python train.py --n_layer=14 --router_cosine_scale=20.0 --lr_router=0.00119 --beta1=0.95 --steps=3616
Below are experts of layer 3 (counted from 0) of a mixture-of-experts language model. Rows are named router (the router's row for the expert), gate (a neuron's input weights, with its number), up (a neuron's input weights, with its number) and show model dimensions 0-255. Each number is 200 + 40 x the weight over its row's rms, rounded and kept within 0 to 999.
After each expert's rows: a language model's description of what the expert responds to. This comes from a sample of Wikipedia text that the model never trained on.

# expert 25
router,128,185,240,164,321,233,195,197,184,177,229,185,189,173,267,240,206,171,205,123,213,203,186,251,215,228,186,158,249,174,221,176,159,136,189,218,196,235,221,151,204,231,207,174,216,138,171,127,173,215,138,183,166,238,216,240,213,213,181,146,231,182,189,230,265,215,244,204,224,199,221,228,153,226,205,162,166,149,212,230,213,203,187,173,248,160,182,217,245,142,285,217,222,256,197,277,202,123,122,224,146,246,210,228,168,168,239,138,150,207,208,191,148,186,115,188,269,202,196,227,159,287,205,170,174,196,207,184,162,249,219,204,227,208,218,286,198,187,140,150,164,240,223,236,219,286,243,181,155,263,206,210,248,183,165,164,246,121,239,196,132,205,179,195,241,150,248,157,189,186,120,165,148,190,142,187,232,258,148,184,190,105,233,237,204,218,216,215,215,165,167,142,175,213,193,203,109,198,240,190,185,236,237,236,272,247,212,243,176,241,199,152,231,286,265,150,151,157,197,233,185,245,268,237,283,185,191,227,189,193,132,249,251,259,230,185,164,197,254,168,120,252,198,222,271,230,234,156,222,167,165,198,179,244,262,199
gate1,156,208,309,210,219,216,254,188,223,208,212,206,92,204,174,164,214,189,227,249,194,184,202,192,224,246,269,190,154,206,222,193,259,158,225,216,181,150,149,238,259,245,257,191,242,243,248,193,97,276,258,170,216,173,189,144,217,162,150,133,211,269,149,187,161,197,204,207,192,152,209,190,228,254,180,142,151,205,168,260,239,178,150,179,178,213,266,204,255,157,217,186,216,163,136,255,199,210,212,216,147,228,255,253,243,246,221,182,171,198,222,192,192,148,212,276,225,220,159,217,205,228,201,214,203,161,202,218,252,216,238,186,245,193,186,187,142,300,247,253,178,165,250,303,243,208,209,232,171,203,244,144,269,224,202,223,161,223,251,207,135,189,278,172,240,120,126,228,268,177,180,188,196,231,252,216,122,272,169,210,174,157,180,253,195,202,254,222,182,139,167,173,183,202,240,228,191,162,248,247,206,227,148,191,224,178,287,247,175,186,213,198,193,156,305,199,212,168,214,154,141,134,264,159,187,183,144,247,164,167,214,214,188,240,157,177,225,192,196,150,199,294,211,138,161,214,260,192,191,222,162,134,241,146,190,201
up1,113,111,140,283,214,310,153,215,121,212,168,183,160,180,191,232,182,197,166,147,136,212,251,175,74,187,219,220,141,188,244,185,169,240,256,204,183,224,253,158,242,229,223,255,174,176,171,165,223,237,141,178,198,254,270,184,183,148,232,229,240,166,225,193,223,120,187,178,236,177,233,217,208,217,214,151,219,209,205,170,214,238,209,189,239,139,322,190,200,252,168,190,135,237,166,200,207,226,198,176,166,189,247,216,221,121,245,226,218,252,223,220,176,160,276,190,188,191,178,202,189,177,247,197,209,177,205,205,208,237,199,174,117,188,228,113,222,229,179,133,204,236,179,158,198,178,149,187,202,216,80,225,187,227,166,212,231,176,142,158,198,205,187,142,154,290,182,213,211,215,276,162,218,234,167,220,136,254,266,218,224,150,166,181,144,184,240,182,176,250,196,211,176,261,180,192,196,151,204,220,159,224,218,176,162,248,208,169,215,195,328,182,139,211,154,169,227,301,210,203,261,227,203,255,239,143,259,242,230,254,190,159,196,242,183,205,185,245,194,259,207,271,158,230,223,198,207,236,241,181,162,219,245,221,184,182
It responds to: Second pieces of proper names after a capital letter, often non-English names, such as F-ul-k, J-ung, Ut-na-pishtim, Ho-st.

# expert 15
router,288,196,227,212,217,170,177,236,146,251,211,165,199,281,181,195,183,191,178,231,255,182,260,133,164,140,273,225,189,226,216,187,254,162,266,254,182,147,142,254,155,257,223,168,191,157,221,131,146,208,172,128,162,255,167,253,217,186,181,189,261,256,164,154,215,176,210,186,206,209,199,254,201,196,281,140,221,215,220,188,239,155,159,165,180,192,232,196,205,198,184,196,199,170,172,202,229,191,171,211,223,202,170,199,199,186,231,220,199,262,108,122,253,216,139,265,240,235,190,216,181,137,271,271,146,246,209,149,240,203,229,139,224,190,208,210,238,195,209,245,211,193,231,190,222,228,191,195,142,198,261,167,198,230,162,234,250,192,142,208,211,185,134,189,208,210,237,254,189,156,256,86,214,159,203,203,78,190,213,204,182,174,202,167,168,219,135,252,234,174,293,124,206,271,247,297,204,219,223,226,207,253,86,237,231,128,169,189,192,214,194,155,175,197,272,211,190,196,157,153,179,237,245,249,235,276,189,232,182,168,211,209,154,222,146,232,116,213,161,227,203,197,138,248,284,182,177,133,183,227,204,220,199,211,173,196
gate2,183,269,224,220,209,174,175,169,258,177,195,237,140,217,120,220,181,246,175,265,189,246,195,194,155,137,192,212,192,212,197,163,234,154,153,198,233,165,225,198,157,228,197,136,252,275,269,186,169,293,156,266,187,110,201,201,243,199,186,130,225,206,240,186,158,212,231,152,236,220,176,133,150,182,227,173,246,130,242,215,173,212,166,201,193,206,158,247,249,230,153,271,174,180,146,141,213,215,219,166,178,206,133,174,152,207,190,294,204,218,186,173,236,256,183,231,156,224,204,236,196,232,175,212,117,249,233,196,259,252,231,256,198,184,292,216,210,265,187,138,261,257,175,165,301,142,243,214,216,215,180,108,156,222,175,202,210,165,211,176,178,169,139,244,198,158,193,208,210,220,123,185,224,217,251,195,216,249,201,240,211,214,127,186,244,200,220,249,244,145,149,163,206,253,250,180,188,188,142,229,279,201,191,191,229,170,197,165,268,219,172,185,226,157,148,132,236,234,233,224,247,218,199,216,160,189,143,151,226,185,237,141,130,172,288,254,193,175,165,164,194,222,171,213,258,195,214,172,161,242,152,215,115,283,140,187
up2,259,217,121,233,265,175,221,186,227,231,275,164,236,183,248,198,201,213,234,157,192,244,218,278,217,291,226,221,221,220,185,169,183,289,236,136,224,246,185,177,182,168,231,161,207,222,188,207,233,151,170,124,290,165,243,218,227,251,161,325,203,184,212,213,220,216,193,218,102,284,246,196,184,154,162,196,154,210,181,178,196,227,190,218,126,237,244,192,185,166,230,244,212,200,202,200,221,151,196,235,262,179,217,191,269,182,161,136,249,216,242,165,216,230,255,205,193,264,244,223,151,225,100,143,222,212,160,168,276,235,229,147,192,226,179,198,185,241,260,216,219,199,199,215,185,258,223,129,227,210,167,189,171,202,200,200,166,145,230,95,155,153,224,189,244,240,244,168,248,183,168,191,91,175,177,159,267,129,231,218,217,220,266,171,162,178,228,213,214,202,193,225,164,250,196,186,267,148,226,260,127,176,164,133,237,218,204,212,167,205,196,154,197,211,161,268,141,196,169,211,176,209,212,235,166,265,258,203,194,135,88,248,190,159,223,223,223,188,224,219,219,220,267,195,216,160,214,182,178,148,260,174,236,184,158,140
It responds to: Prepositions such as in, on, at and during before the or a, plus word pieces like -on or -in inside names.

# expert 29
router,223,238,164,210,189,204,199,269,188,185,182,218,116,250,230,230,221,174,174,165,152,243,237,205,225,132,258,266,204,242,266,143,239,178,174,228,193,150,214,202,265,291,158,221,276,157,149,220,143,220,181,176,169,248,211,117,234,274,190,186,246,254,199,199,171,143,242,190,286,212,197,236,162,227,246,191,201,215,184,140,202,175,159,199,142,158,217,130,224,161,210,178,187,250,141,155,202,208,199,267,211,232,144,126,164,185,251,145,179,170,215,176,148,225,176,184,274,171,176,169,213,206,207,167,225,197,221,136,108,159,245,189,198,172,185,209,229,240,157,279,190,141,172,219,186,230,265,195,189,180,253,232,177,208,205,208,186,196,207,182,166,255,186,162,232,211,229,215,248,173,213,192,143,214,158,197,185,160,241,208,134,222,216,222,192,200,243,216,261,163,167,161,129,278,214,228,116,248,210,153,175,321,217,223,235,141,202,225,174,152,181,232,198,221,267,208,168,178,214,239,113,177,182,226,213,263,225,243,245,199,197,174,240,185,123,173,108,241,171,142,176,219,216,280,280,221,244,205,249,218,154,198,248,162,143,289
gate2,245,135,142,193,235,189,253,154,157,183,209,214,212,197,192,163,193,140,238,209,192,255,198,249,239,184,144,185,228,152,235,181,175,133,209,212,186,156,226,179,195,167,251,189,284,231,199,176,185,229,198,259,194,178,234,196,160,224,213,205,178,221,189,258,242,168,189,204,141,187,190,173,237,200,197,200,189,232,233,210,204,234,142,290,151,189,254,203,221,197,161,244,159,184,266,169,218,177,184,197,147,224,193,107,127,243,196,184,189,218,231,178,221,133,238,175,166,233,220,263,168,220,168,175,173,180,237,181,192,233,282,238,201,152,153,136,219,149,233,192,200,182,269,265,105,158,261,171,132,281,195,234,166,228,224,141,198,190,245,174,148,216,181,221,190,209,147,110,246,127,247,168,220,260,203,263,177,169,171,208,252,218,218,165,113,245,186,240,178,247,164,111,177,209,269,178,210,232,227,147,254,222,200,219,183,187,149,85,243,192,326,184,173,157,227,221,180,179,242,177,162,204,250,192,166,226,198,152,302,256,257,223,241,197,259,204,193,212,166,207,135,180,267,217,196,235,138,182,277,175,270,169,219,251,142,175
up2,205,198,190,193,190,188,166,164,193,248,192,212,200,173,228,173,198,137,187,256,178,201,168,225,137,100,146,252,171,224,237,137,147,201,253,202,274,138,183,182,182,247,211,227,158,179,178,133,189,209,208,169,217,198,179,186,162,181,284,222,160,181,186,243,202,264,209,292,191,249,222,196,181,190,158,260,262,202,150,305,260,157,174,207,223,117,200,140,136,174,188,134,198,181,177,161,222,155,221,178,262,199,243,89,245,224,201,151,157,253,228,204,226,176,224,242,249,264,208,207,135,167,222,236,211,128,162,237,190,209,229,196,163,233,225,154,178,200,296,252,239,153,182,244,218,211,249,182,210,178,247,214,162,152,281,172,108,198,199,250,215,132,183,147,203,229,167,182,186,174,218,192,156,227,179,238,217,235,180,168,169,160,159,224,222,163,187,226,283,174,174,236,122,236,208,192,277,213,237,215,165,158,127,145,221,342,213,153,208,142,170,205,235,224,241,159,159,181,225,163,148,135,242,214,187,165,241,166,152,188,194,148,195,158,232,247,187,208,198,217,190,235,203,168,246,183,205,169,194,192,193,196,106,277,186,147
It responds to: Prepositions linking noun phrases, mostly of, plus by, for, from, between, under, as in Council of Directors, head of, catalyzed by.

# expert 19
router,322,204,234,177,163,153,172,215,237,264,160,190,143,206,243,188,174,164,237,204,188,216,135,228,191,201,237,264,172,191,184,183,244,151,218,242,159,161,210,195,216,220,251,212,213,225,160,181,172,270,87,199,178,200,193,231,189,342,172,170,302,159,234,135,274,191,198,183,181,183,180,210,163,251,250,205,221,198,219,171,207,150,122,207,217,85,215,215,252,271,187,252,199,209,177,230,233,220,190,232,250,247,145,207,154,258,223,235,167,152,157,149,179,193,185,273,155,278,137,160,187,191,228,169,179,201,262,143,208,190,246,213,161,200,185,225,215,296,204,175,161,209,299,194,142,238,206,209,128,259,238,217,210,190,212,223,225,268,273,212,181,214,188,189,255,209,182,190,229,221,214,162,180,227,184,193,186,295,180,229,164,176,198,270,242,217,228,208,228,171,172,234,135,180,227,213,217,173,253,183,137,245,193,206,206,194,143,223,190,147,125,113,191,229,209,196,149,142,139,215,273,221,197,252,229,157,179,185,216,185,176,278,158,178,154,235,231,212,141,179,184,126,231,183,232,237,146,202,207,154,202,259,208,192,190,209
gate0,156,249,150,165,135,242,198,207,210,106,164,230,241,189,176,188,165,107,209,171,149,238,181,250,201,186,216,194,193,192,200,106,237,227,136,236,198,159,187,242,196,202,193,269,304,213,219,181,256,129,135,194,161,191,280,176,229,233,185,226,259,124,240,197,204,219,210,224,192,209,180,255,234,213,171,250,256,164,292,150,192,169,269,151,194,176,219,208,215,139,150,206,178,261,184,216,229,128,176,204,168,196,137,215,184,138,95,173,240,251,252,237,224,115,200,207,215,195,200,172,167,171,174,213,173,188,216,280,227,189,173,250,177,216,253,193,241,211,191,149,160,176,168,187,229,193,218,98,191,144,235,190,233,180,161,214,204,303,182,207,244,188,219,172,213,233,202,244,158,127,158,227,167,215,255,182,128,202,188,239,224,179,194,252,203,202,214,181,232,136,190,192,146,222,252,224,226,113,248,185,168,213,222,193,231,218,171,213,199,238,224,173,191,188,151,140,146,190,253,225,145,96,164,109,199,232,146,198,196,192,197,254,296,244,235,132,165,201,207,177,219,154,180,226,204,213,149,213,265,187,288,175,228,217,253,220
up0,226,260,208,160,207,199,146,187,214,228,266,211,189,221,186,239,148,169,218,184,263,198,195,161,227,228,169,247,196,119,194,148,175,238,226,145,194,202,251,207,239,196,183,213,231,183,205,157,268,133,144,332,227,200,159,183,206,201,155,234,196,239,176,307,268,161,210,292,167,259,200,207,292,259,219,296,174,139,203,192,212,138,223,221,160,216,250,174,207,207,205,168,155,213,246,191,189,189,272,175,187,282,201,192,231,111,210,175,227,191,186,143,170,203,172,176,210,163,156,145,243,183,170,249,127,181,217,261,225,186,189,241,216,226,186,202,237,168,155,187,99,201,204,155,152,150,212,171,195,250,214,228,144,206,283,228,199,276,196,146,197,187,201,194,165,176,172,284,123,272,213,210,176,186,240,282,204,217,185,249,256,199,187,221,220,198,199,185,214,170,319,216,179,216,216,208,237,216,154,240,170,186,191,216,149,189,200,257,189,109,186,201,249,136,197,195,165,166,198,159,144,141,249,209,147,128,235,203,225,199,200,233,169,232,224,212,223,156,120,97,203,272,185,178,214,181,195,215,195,150,163,206,242,178,185,138
It responds to: That, which, who and small number words after the or a preposition, such as that of, two other, four doorways.

# expert 26
router,191,176,163,192,265,167,195,239,161,234,199,216,203,159,186,218,270,135,169,217,194,167,115,244,195,177,224,221,258,205,267,172,295,130,184,151,151,203,178,136,230,189,201,165,190,161,133,174,239,247,154,214,189,242,188,237,220,217,198,169,191,250,176,208,211,184,282,141,189,177,207,293,137,239,236,209,228,204,247,288,217,257,134,145,201,189,139,199,246,147,205,131,288,239,166,185,192,200,171,138,203,213,116,113,235,248,321,216,170,249,164,139,189,148,185,213,243,250,203,165,160,227,159,263,224,217,143,213,185,265,269,112,168,211,161,190,227,162,180,176,168,147,230,175,181,216,234,240,122,203,244,132,218,211,135,181,208,166,269,208,175,225,244,185,171,191,239,227,257,196,217,106,151,185,147,197,199,244,215,145,125,211,121,179,175,218,170,221,222,146,253,232,228,231,242,168,159,198,187,265,169,237,200,246,212,253,180,243,240,167,198,161,196,248,168,198,162,190,136,229,199,206,198,266,170,172,184,249,184,156,148,186,205,171,201,211,218,264,201,186,206,202,205,189,221,203,145,159,230,171,229,246,266,227,184,244
gate0,225,181,110,131,218,179,172,171,92,195,186,164,199,160,161,243,268,271,204,158,254,217,173,161,185,212,200,139,203,271,206,168,222,257,185,158,219,185,180,192,268,252,233,200,170,247,168,152,184,178,250,201,158,264,155,213,246,193,197,215,246,152,187,175,222,209,149,221,235,188,162,163,193,237,236,235,213,189,143,182,178,233,167,251,189,200,184,191,167,225,261,189,227,223,193,183,169,133,166,204,219,154,164,254,177,185,221,212,223,220,166,165,210,201,192,150,219,225,241,275,306,193,112,187,230,141,236,206,174,184,217,206,141,257,153,194,255,218,153,102,238,215,265,238,207,211,206,210,207,207,150,212,196,192,97,153,242,193,210,258,193,190,166,169,243,221,242,151,239,183,222,179,214,228,137,199,196,220,175,241,283,184,161,173,181,214,233,168,104,188,288,206,256,141,187,169,192,149,211,239,289,275,196,214,232,223,209,207,232,219,178,318,191,277,166,209,219,167,223,207,112,179,181,244,260,251,188,301,171,96,176,197,239,213,115,197,148,196,214,173,214,254,215,176,218,247,175,169,154,161,154,191,248,239,235,217
up0,201,173,197,165,151,214,171,265,204,175,149,196,194,193,202,103,254,173,110,155,203,206,180,191,140,229,209,248,134,256,160,195,191,198,201,180,174,220,268,182,217,194,97,187,251,168,289,186,214,196,198,243,220,221,207,210,208,136,246,178,134,195,239,174,181,161,188,171,201,227,240,227,195,258,184,194,234,274,180,225,195,162,242,154,186,223,152,211,207,200,244,197,224,231,242,275,279,213,279,271,211,242,335,206,213,231,174,189,185,213,168,150,234,174,243,162,131,195,88,257,184,269,266,213,172,277,213,210,187,199,215,165,289,256,214,269,196,165,227,143,222,139,146,220,182,196,218,239,197,225,190,181,228,229,186,214,224,203,210,112,216,218,196,210,164,266,145,226,179,245,216,171,215,168,229,232,180,153,281,196,227,222,266,244,157,165,180,144,258,219,140,199,143,172,192,191,130,249,241,162,202,182,260,250,175,219,159,134,171,158,167,219,220,220,273,271,206,236,179,254,255,220,222,113,160,189,134,219,169,202,250,178,186,208,223,223,180,249,131,165,163,177,180,198,165,248,256,237,206,226,190,240,166,187,149,202
It responds to: Sentence-core function words such as was, is, as, he, were, his, often right after a period, comma, which or that.

# expert 28
router,191,204,247,198,189,180,151,208,171,192,183,180,129,195,272,247,236,221,169,214,155,230,193,216,200,189,301,200,203,291,233,291,169,165,146,135,135,266,209,175,225,156,221,189,240,220,146,187,168,248,156,190,211,247,220,235,179,186,150,208,272,283,277,189,219,161,194,125,223,241,252,212,235,228,199,135,166,197,204,202,157,206,191,190,242,147,173,208,247,159,209,168,243,211,170,176,185,167,119,254,216,280,136,183,239,249,179,174,122,199,166,185,172,232,167,184,164,276,202,233,226,223,214,203,251,180,158,153,187,229,225,178,170,244,179,158,168,191,101,212,201,191,223,173,119,195,212,167,174,219,246,161,233,179,233,181,302,227,233,233,251,197,177,226,231,221,239,185,318,158,200,127,208,166,146,216,157,222,192,202,165,179,171,261,213,221,224,198,250,201,174,179,180,185,199,288,196,263,251,163,203,226,137,180,358,219,146,197,273,169,157,210,265,234,204,193,193,178,135,207,206,221,247,189,223,234,221,202,136,143,189,207,212,246,218,180,201,251,180,116,205,209,181,213,247,248,239,144,217,203,169,161,169,149,263,223
gate0,203,110,167,300,131,200,243,209,206,234,236,196,171,222,180,178,232,199,193,269,214,226,264,244,254,249,285,193,177,241,223,171,182,155,264,134,210,213,160,137,285,231,149,240,182,233,141,85,205,227,99,244,242,181,119,197,221,122,137,224,223,220,178,278,201,167,217,215,151,140,228,175,225,215,181,151,189,189,185,183,194,138,221,204,206,235,145,229,231,209,119,250,200,258,128,239,108,167,150,195,181,236,178,198,236,148,293,161,213,229,184,160,187,200,210,130,196,206,148,161,223,220,210,221,207,240,188,187,209,173,165,153,168,151,216,174,213,176,150,180,126,179,218,215,178,194,168,113,211,160,167,205,224,225,216,192,192,194,269,152,220,213,249,171,191,203,163,217,228,252,187,302,174,158,207,188,174,249,223,189,222,189,245,250,124,156,219,148,214,234,161,213,156,155,232,202,189,166,217,182,220,175,168,170,139,239,219,227,252,243,192,183,215,222,181,150,185,248,171,243,128,205,242,172,243,166,182,144,223,165,122,196,126,180,213,105,209,190,196,162,144,178,228,200,209,194,186,186,164,201,242,212,280,123,161,184
up0,194,236,200,160,187,193,181,173,227,224,222,238,173,206,263,154,262,156,237,173,164,152,225,157,172,202,169,234,183,192,206,213,181,164,177,146,191,193,165,197,198,254,215,177,245,250,271,287,200,234,219,237,213,246,254,154,216,224,240,211,167,181,210,171,154,201,202,226,188,213,264,189,183,204,175,271,211,235,231,205,179,219,173,171,236,204,189,159,160,148,242,155,190,181,243,204,195,149,324,179,208,190,191,198,199,202,149,271,173,157,179,181,249,200,267,258,263,256,179,256,157,182,191,228,140,165,266,220,150,221,250,166,151,282,178,118,210,170,218,229,225,213,160,206,210,235,158,220,212,208,290,198,155,165,249,168,243,168,88,219,230,154,193,195,178,201,136,54,198,134,187,147,216,198,200,196,292,131,261,263,212,233,156,186,261,221,150,236,258,158,197,216,183,211,182,200,146,232,187,238,138,209,254,234,234,257,203,263,208,187,218,238,177,253,183,210,188,253,155,191,200,232,176,189,275,179,171,228,248,207,211,119,216,259,199,257,114,160,220,183,244,164,200,257,236,201,245,274,209,149,231,170,163,320,205,222
It responds to: Continuations after syllables like De, de, Pa, Dem in names and words, often Romance-language contexts, such as De-put-ies, Pa-tri-mony.

# expert 21
router,175,253,146,185,250,175,217,171,147,212,205,127,117,256,222,256,216,209,218,186,188,145,219,276,237,234,220,170,249,207,229,158,189,128,169,217,222,189,179,158,240,216,227,189,176,164,178,155,171,139,220,144,176,233,176,184,226,182,207,155,258,203,250,227,233,199,223,157,221,188,212,239,176,238,252,191,202,198,185,237,290,227,90,142,220,198,187,214,277,203,205,160,161,226,143,253,158,214,200,103,224,188,218,209,194,181,316,163,166,203,122,144,205,268,141,215,215,198,177,197,248,174,200,258,224,218,187,203,174,242,275,157,144,197,197,157,189,231,204,205,171,156,192,173,113,264,234,240,155,200,192,136,275,207,152,178,261,177,238,208,178,256,195,150,221,202,213,135,227,219,155,145,165,169,182,236,180,254,178,216,197,201,209,239,256,229,149,225,179,191,186,222,190,250,186,282,179,239,245,201,192,243,261,246,233,186,165,220,174,208,152,187,192,198,234,101,89,198,198,141,236,219,271,238,250,222,195,225,182,172,222,205,167,227,124,227,156,244,169,124,168,187,194,196,219,202,281,135,343,191,214,207,178,233,199,149
gate0,285,268,219,240,180,248,123,235,159,179,161,214,155,213,255,263,170,231,263,230,187,200,124,178,171,212,184,189,136,212,258,162,181,146,144,236,151,186,177,178,157,212,216,230,226,229,256,190,246,211,240,210,174,270,252,182,197,263,242,110,214,207,217,212,216,214,197,145,240,257,216,185,208,214,161,114,206,243,170,171,246,219,149,137,260,208,238,188,219,211,220,229,197,241,201,132,187,183,185,167,200,219,181,290,194,161,155,104,234,194,233,305,232,188,143,224,154,267,189,220,284,267,260,218,173,123,228,170,179,158,231,210,149,189,170,228,153,270,179,201,220,117,234,193,185,194,222,188,192,159,199,190,178,182,260,245,186,163,216,113,155,235,148,199,275,158,218,204,163,156,217,282,182,164,215,164,153,247,182,219,118,255,203,233,219,176,217,203,255,177,252,157,213,226,250,233,197,217,173,229,210,171,162,229,152,148,230,292,161,174,149,157,189,244,183,160,190,221,177,237,233,199,227,191,258,241,218,220,193,225,206,209,113,199,206,104,233,220,220,149,219,246,214,176,185,209,217,266,174,227,196,185,134,218,256,115
up0,237,189,207,207,223,173,221,211,218,87,161,198,232,207,214,178,254,163,129,267,118,277,230,221,191,200,277,185,188,202,156,182,159,167,282,187,218,172,257,207,194,252,194,297,234,225,166,191,201,192,182,183,198,182,158,199,253,166,210,252,188,221,210,142,221,240,140,193,263,208,235,167,219,182,255,108,157,246,245,265,205,266,136,212,211,191,264,155,166,254,231,129,204,230,253,254,189,200,204,147,259,225,236,138,182,210,247,191,222,266,164,233,165,172,251,147,156,215,238,183,138,190,243,219,198,209,230,254,212,177,225,184,216,181,222,159,220,201,151,295,171,181,222,130,123,249,141,145,189,212,203,150,204,179,155,241,286,202,193,215,231,182,241,196,162,190,170,218,93,157,232,148,173,224,255,155,234,232,185,284,202,213,184,208,177,227,186,231,172,176,212,95,229,149,141,186,192,242,259,237,232,195,143,251,242,140,206,221,145,186,214,161,162,174,191,242,164,126,249,224,142,135,150,158,215,202,171,184,216,209,172,178,212,228,199,169,236,238,275,236,220,196,171,215,190,210,156,323,225,222,183,217,168,178,173,185
It responds to: Wikipedia heading equals signs like ==, ===, ==== that open or close section titles, plus closing parentheses and is or was.

# expert 3
router,160,180,207,205,210,146,221,242,140,240,216,152,202,177,200,167,185,133,124,183,187,207,209,191,184,250,164,199,205,231,236,178,213,166,221,243,213,155,219,187,236,292,202,221,252,192,249,177,164,209,154,224,211,283,123,180,213,311,190,216,210,237,204,134,266,194,265,187,224,170,257,181,165,160,234,215,139,252,159,183,245,221,152,177,155,71,163,177,206,175,247,126,212,222,195,192,189,126,181,206,205,206,227,164,160,238,279,227,189,166,136,134,236,166,229,217,189,241,207,192,162,217,257,191,225,222,215,236,220,270,270,205,233,271,192,147,185,220,101,211,138,221,210,209,119,218,202,95,174,187,220,162,241,211,218,201,198,252,223,240,231,252,246,155,220,102,226,197,194,168,223,162,130,233,175,210,151,162,218,187,225,221,161,232,229,215,208,194,111,169,190,132,163,212,226,261,281,270,244,221,214,264,219,180,227,152,225,187,234,113,267,225,184,260,151,225,178,158,171,230,200,217,308,177,209,177,140,214,272,166,164,248,219,184,139,175,169,187,195,178,188,178,158,222,242,190,219,171,246,155,156,224,247,197,193,193
gate1,188,182,212,223,199,251,286,179,252,232,273,205,157,216,184,212,189,205,174,217,185,170,202,121,179,209,140,197,130,177,202,195,215,236,188,175,206,124,207,224,256,187,201,247,214,245,171,198,171,239,221,170,264,175,177,187,218,270,219,180,223,142,192,169,161,134,199,227,131,190,277,227,259,165,265,230,261,299,206,210,281,174,157,195,133,125,200,151,170,225,226,229,162,240,196,223,210,140,225,271,254,250,263,207,166,171,238,292,139,172,163,220,173,258,149,208,156,192,183,167,228,205,223,266,185,171,216,193,195,206,196,184,281,209,244,219,162,223,172,203,243,217,151,243,205,233,245,97,198,196,147,147,218,168,101,138,161,266,156,121,179,179,178,281,191,191,249,105,218,152,197,237,190,250,185,202,256,125,211,211,164,231,213,153,165,156,198,214,217,153,185,231,210,216,231,190,199,157,156,190,160,188,249,169,224,176,190,325,123,123,199,182,227,173,188,148,266,194,273,178,232,225,209,253,163,208,192,229,246,221,170,267,207,146,222,241,174,203,247,182,204,204,221,237,196,159,228,210,193,228,164,247,172,194,182,275
up1,263,194,268,154,241,221,262,198,253,246,198,233,187,192,201,197,207,129,318,213,246,179,218,220,153,169,148,209,196,136,150,192,184,207,229,127,157,237,164,261,216,224,161,160,147,191,162,233,206,157,220,246,269,239,219,177,183,238,221,135,242,150,182,185,192,234,239,179,216,160,208,192,205,175,175,153,186,86,182,149,161,129,233,177,223,196,253,221,269,262,252,242,252,161,187,237,220,264,190,188,191,248,247,180,184,200,171,201,202,193,202,247,233,178,209,258,193,203,226,187,224,245,130,234,194,232,247,184,154,137,256,178,220,172,149,216,183,186,226,253,202,216,136,210,216,197,168,260,187,256,173,222,257,222,216,255,178,93,214,199,183,196,209,149,221,211,214,170,167,222,167,217,217,143,231,244,314,195,215,216,219,225,170,116,236,233,145,241,210,238,204,222,218,299,237,178,197,217,168,209,183,199,140,247,160,228,231,221,244,187,225,203,133,97,273,128,186,221,180,191,162,143,156,226,185,237,186,184,179,202,191,182,207,184,188,136,264,126,148,224,241,220,258,236,188,204,116,251,178,126,238,226,91,201,241,150
It responds to: Word-final pieces of non-English personal and place names, mostly Slavic, Indian and Asian, such as Olejnicza-k, Guja-rat, Wiśnie-w-ski.

# expert 12
router,184,243,209,163,205,188,153,232,154,248,143,152,179,256,168,254,166,235,186,158,140,207,210,202,203,195,220,197,236,193,211,202,222,136,184,268,164,225,200,132,221,242,235,203,204,180,154,195,167,189,147,211,213,234,144,273,171,270,244,151,307,195,182,190,334,178,200,207,248,195,214,229,190,220,203,190,249,216,193,220,147,228,178,179,278,163,188,218,251,250,249,165,313,216,98,241,189,157,228,237,201,183,188,176,152,200,225,207,250,126,179,107,211,160,170,184,234,159,180,216,219,218,261,230,223,156,211,183,234,255,304,207,175,235,219,239,166,226,105,220,211,204,254,159,227,190,169,230,187,213,194,217,234,224,189,225,239,242,261,200,162,262,162,240,208,159,169,181,178,107,182,149,169,164,141,211,108,140,259,201,142,132,197,186,192,221,135,192,174,154,175,243,166,185,185,246,218,203,233,161,191,280,241,178,232,255,195,190,145,148,238,208,189,250,208,165,105,114,187,217,208,302,226,241,206,209,192,191,191,202,194,221,246,226,191,198,161,149,160,228,213,182,163,228,273,166,265,161,213,167,182,246,203,206,132,225
gate1,202,218,219,233,169,124,268,198,219,185,186,205,184,225,178,247,223,178,156,202,198,118,211,224,248,298,193,139,222,225,264,179,185,191,92,196,187,203,174,179,190,205,144,263,194,229,220,234,213,268,224,231,212,197,193,192,313,299,251,128,252,225,177,207,189,257,187,172,262,212,143,191,151,117,204,230,180,228,166,224,234,249,270,214,153,230,170,197,275,196,240,240,210,178,248,198,232,309,158,226,154,267,198,208,221,162,152,233,219,245,262,195,266,210,243,161,117,173,139,146,210,227,173,274,245,168,238,211,155,195,196,167,224,172,212,195,218,158,141,227,184,185,217,183,174,256,222,188,177,169,251,220,183,210,213,257,268,206,175,197,200,217,184,248,231,196,183,243,190,101,221,268,182,204,229,193,143,196,236,185,252,217,184,236,231,151,242,195,152,196,321,227,234,121,217,257,141,215,217,179,253,206,146,193,134,185,240,175,234,203,212,138,209,227,130,203,222,191,227,189,209,123,208,92,228,194,286,208,236,221,182,213,206,222,240,150,223,226,208,248,223,243,219,232,228,182,198,145,227,250,234,203,259,212,231,232
up1,174,183,168,223,178,146,197,179,226,218,210,219,164,103,198,221,183,164,178,171,197,208,228,192,192,160,209,232,173,227,156,197,213,223,187,187,197,247,250,98,235,183,201,176,220,168,136,219,168,230,240,241,247,174,176,230,178,236,184,218,209,238,236,230,213,164,172,179,167,138,205,159,175,143,203,229,262,260,205,113,207,263,199,192,176,204,189,243,136,204,187,244,247,160,209,176,268,232,185,163,208,206,226,163,167,161,178,224,131,173,160,212,214,133,264,267,253,219,163,210,206,127,159,173,159,177,240,221,171,160,258,235,185,271,92,196,227,248,215,220,212,147,138,185,160,276,233,192,230,156,144,267,179,228,86,167,190,148,192,191,159,135,167,283,177,220,191,176,181,207,278,241,216,249,188,194,278,136,157,280,273,199,211,229,256,108,209,231,225,137,247,158,282,147,240,175,203,157,213,295,224,238,164,242,188,180,203,238,182,183,232,132,212,196,156,208,180,171,209,146,153,183,229,185,170,172,177,227,234,168,180,227,189,198,193,165,246,244,333,244,200,250,144,215,225,233,195,187,203,183,197,191,181,102,181,134
It responds to: Middle digits of years and numbers such as 1987, plus nouns after quantities like half, few and son, and the teen in seventeenth.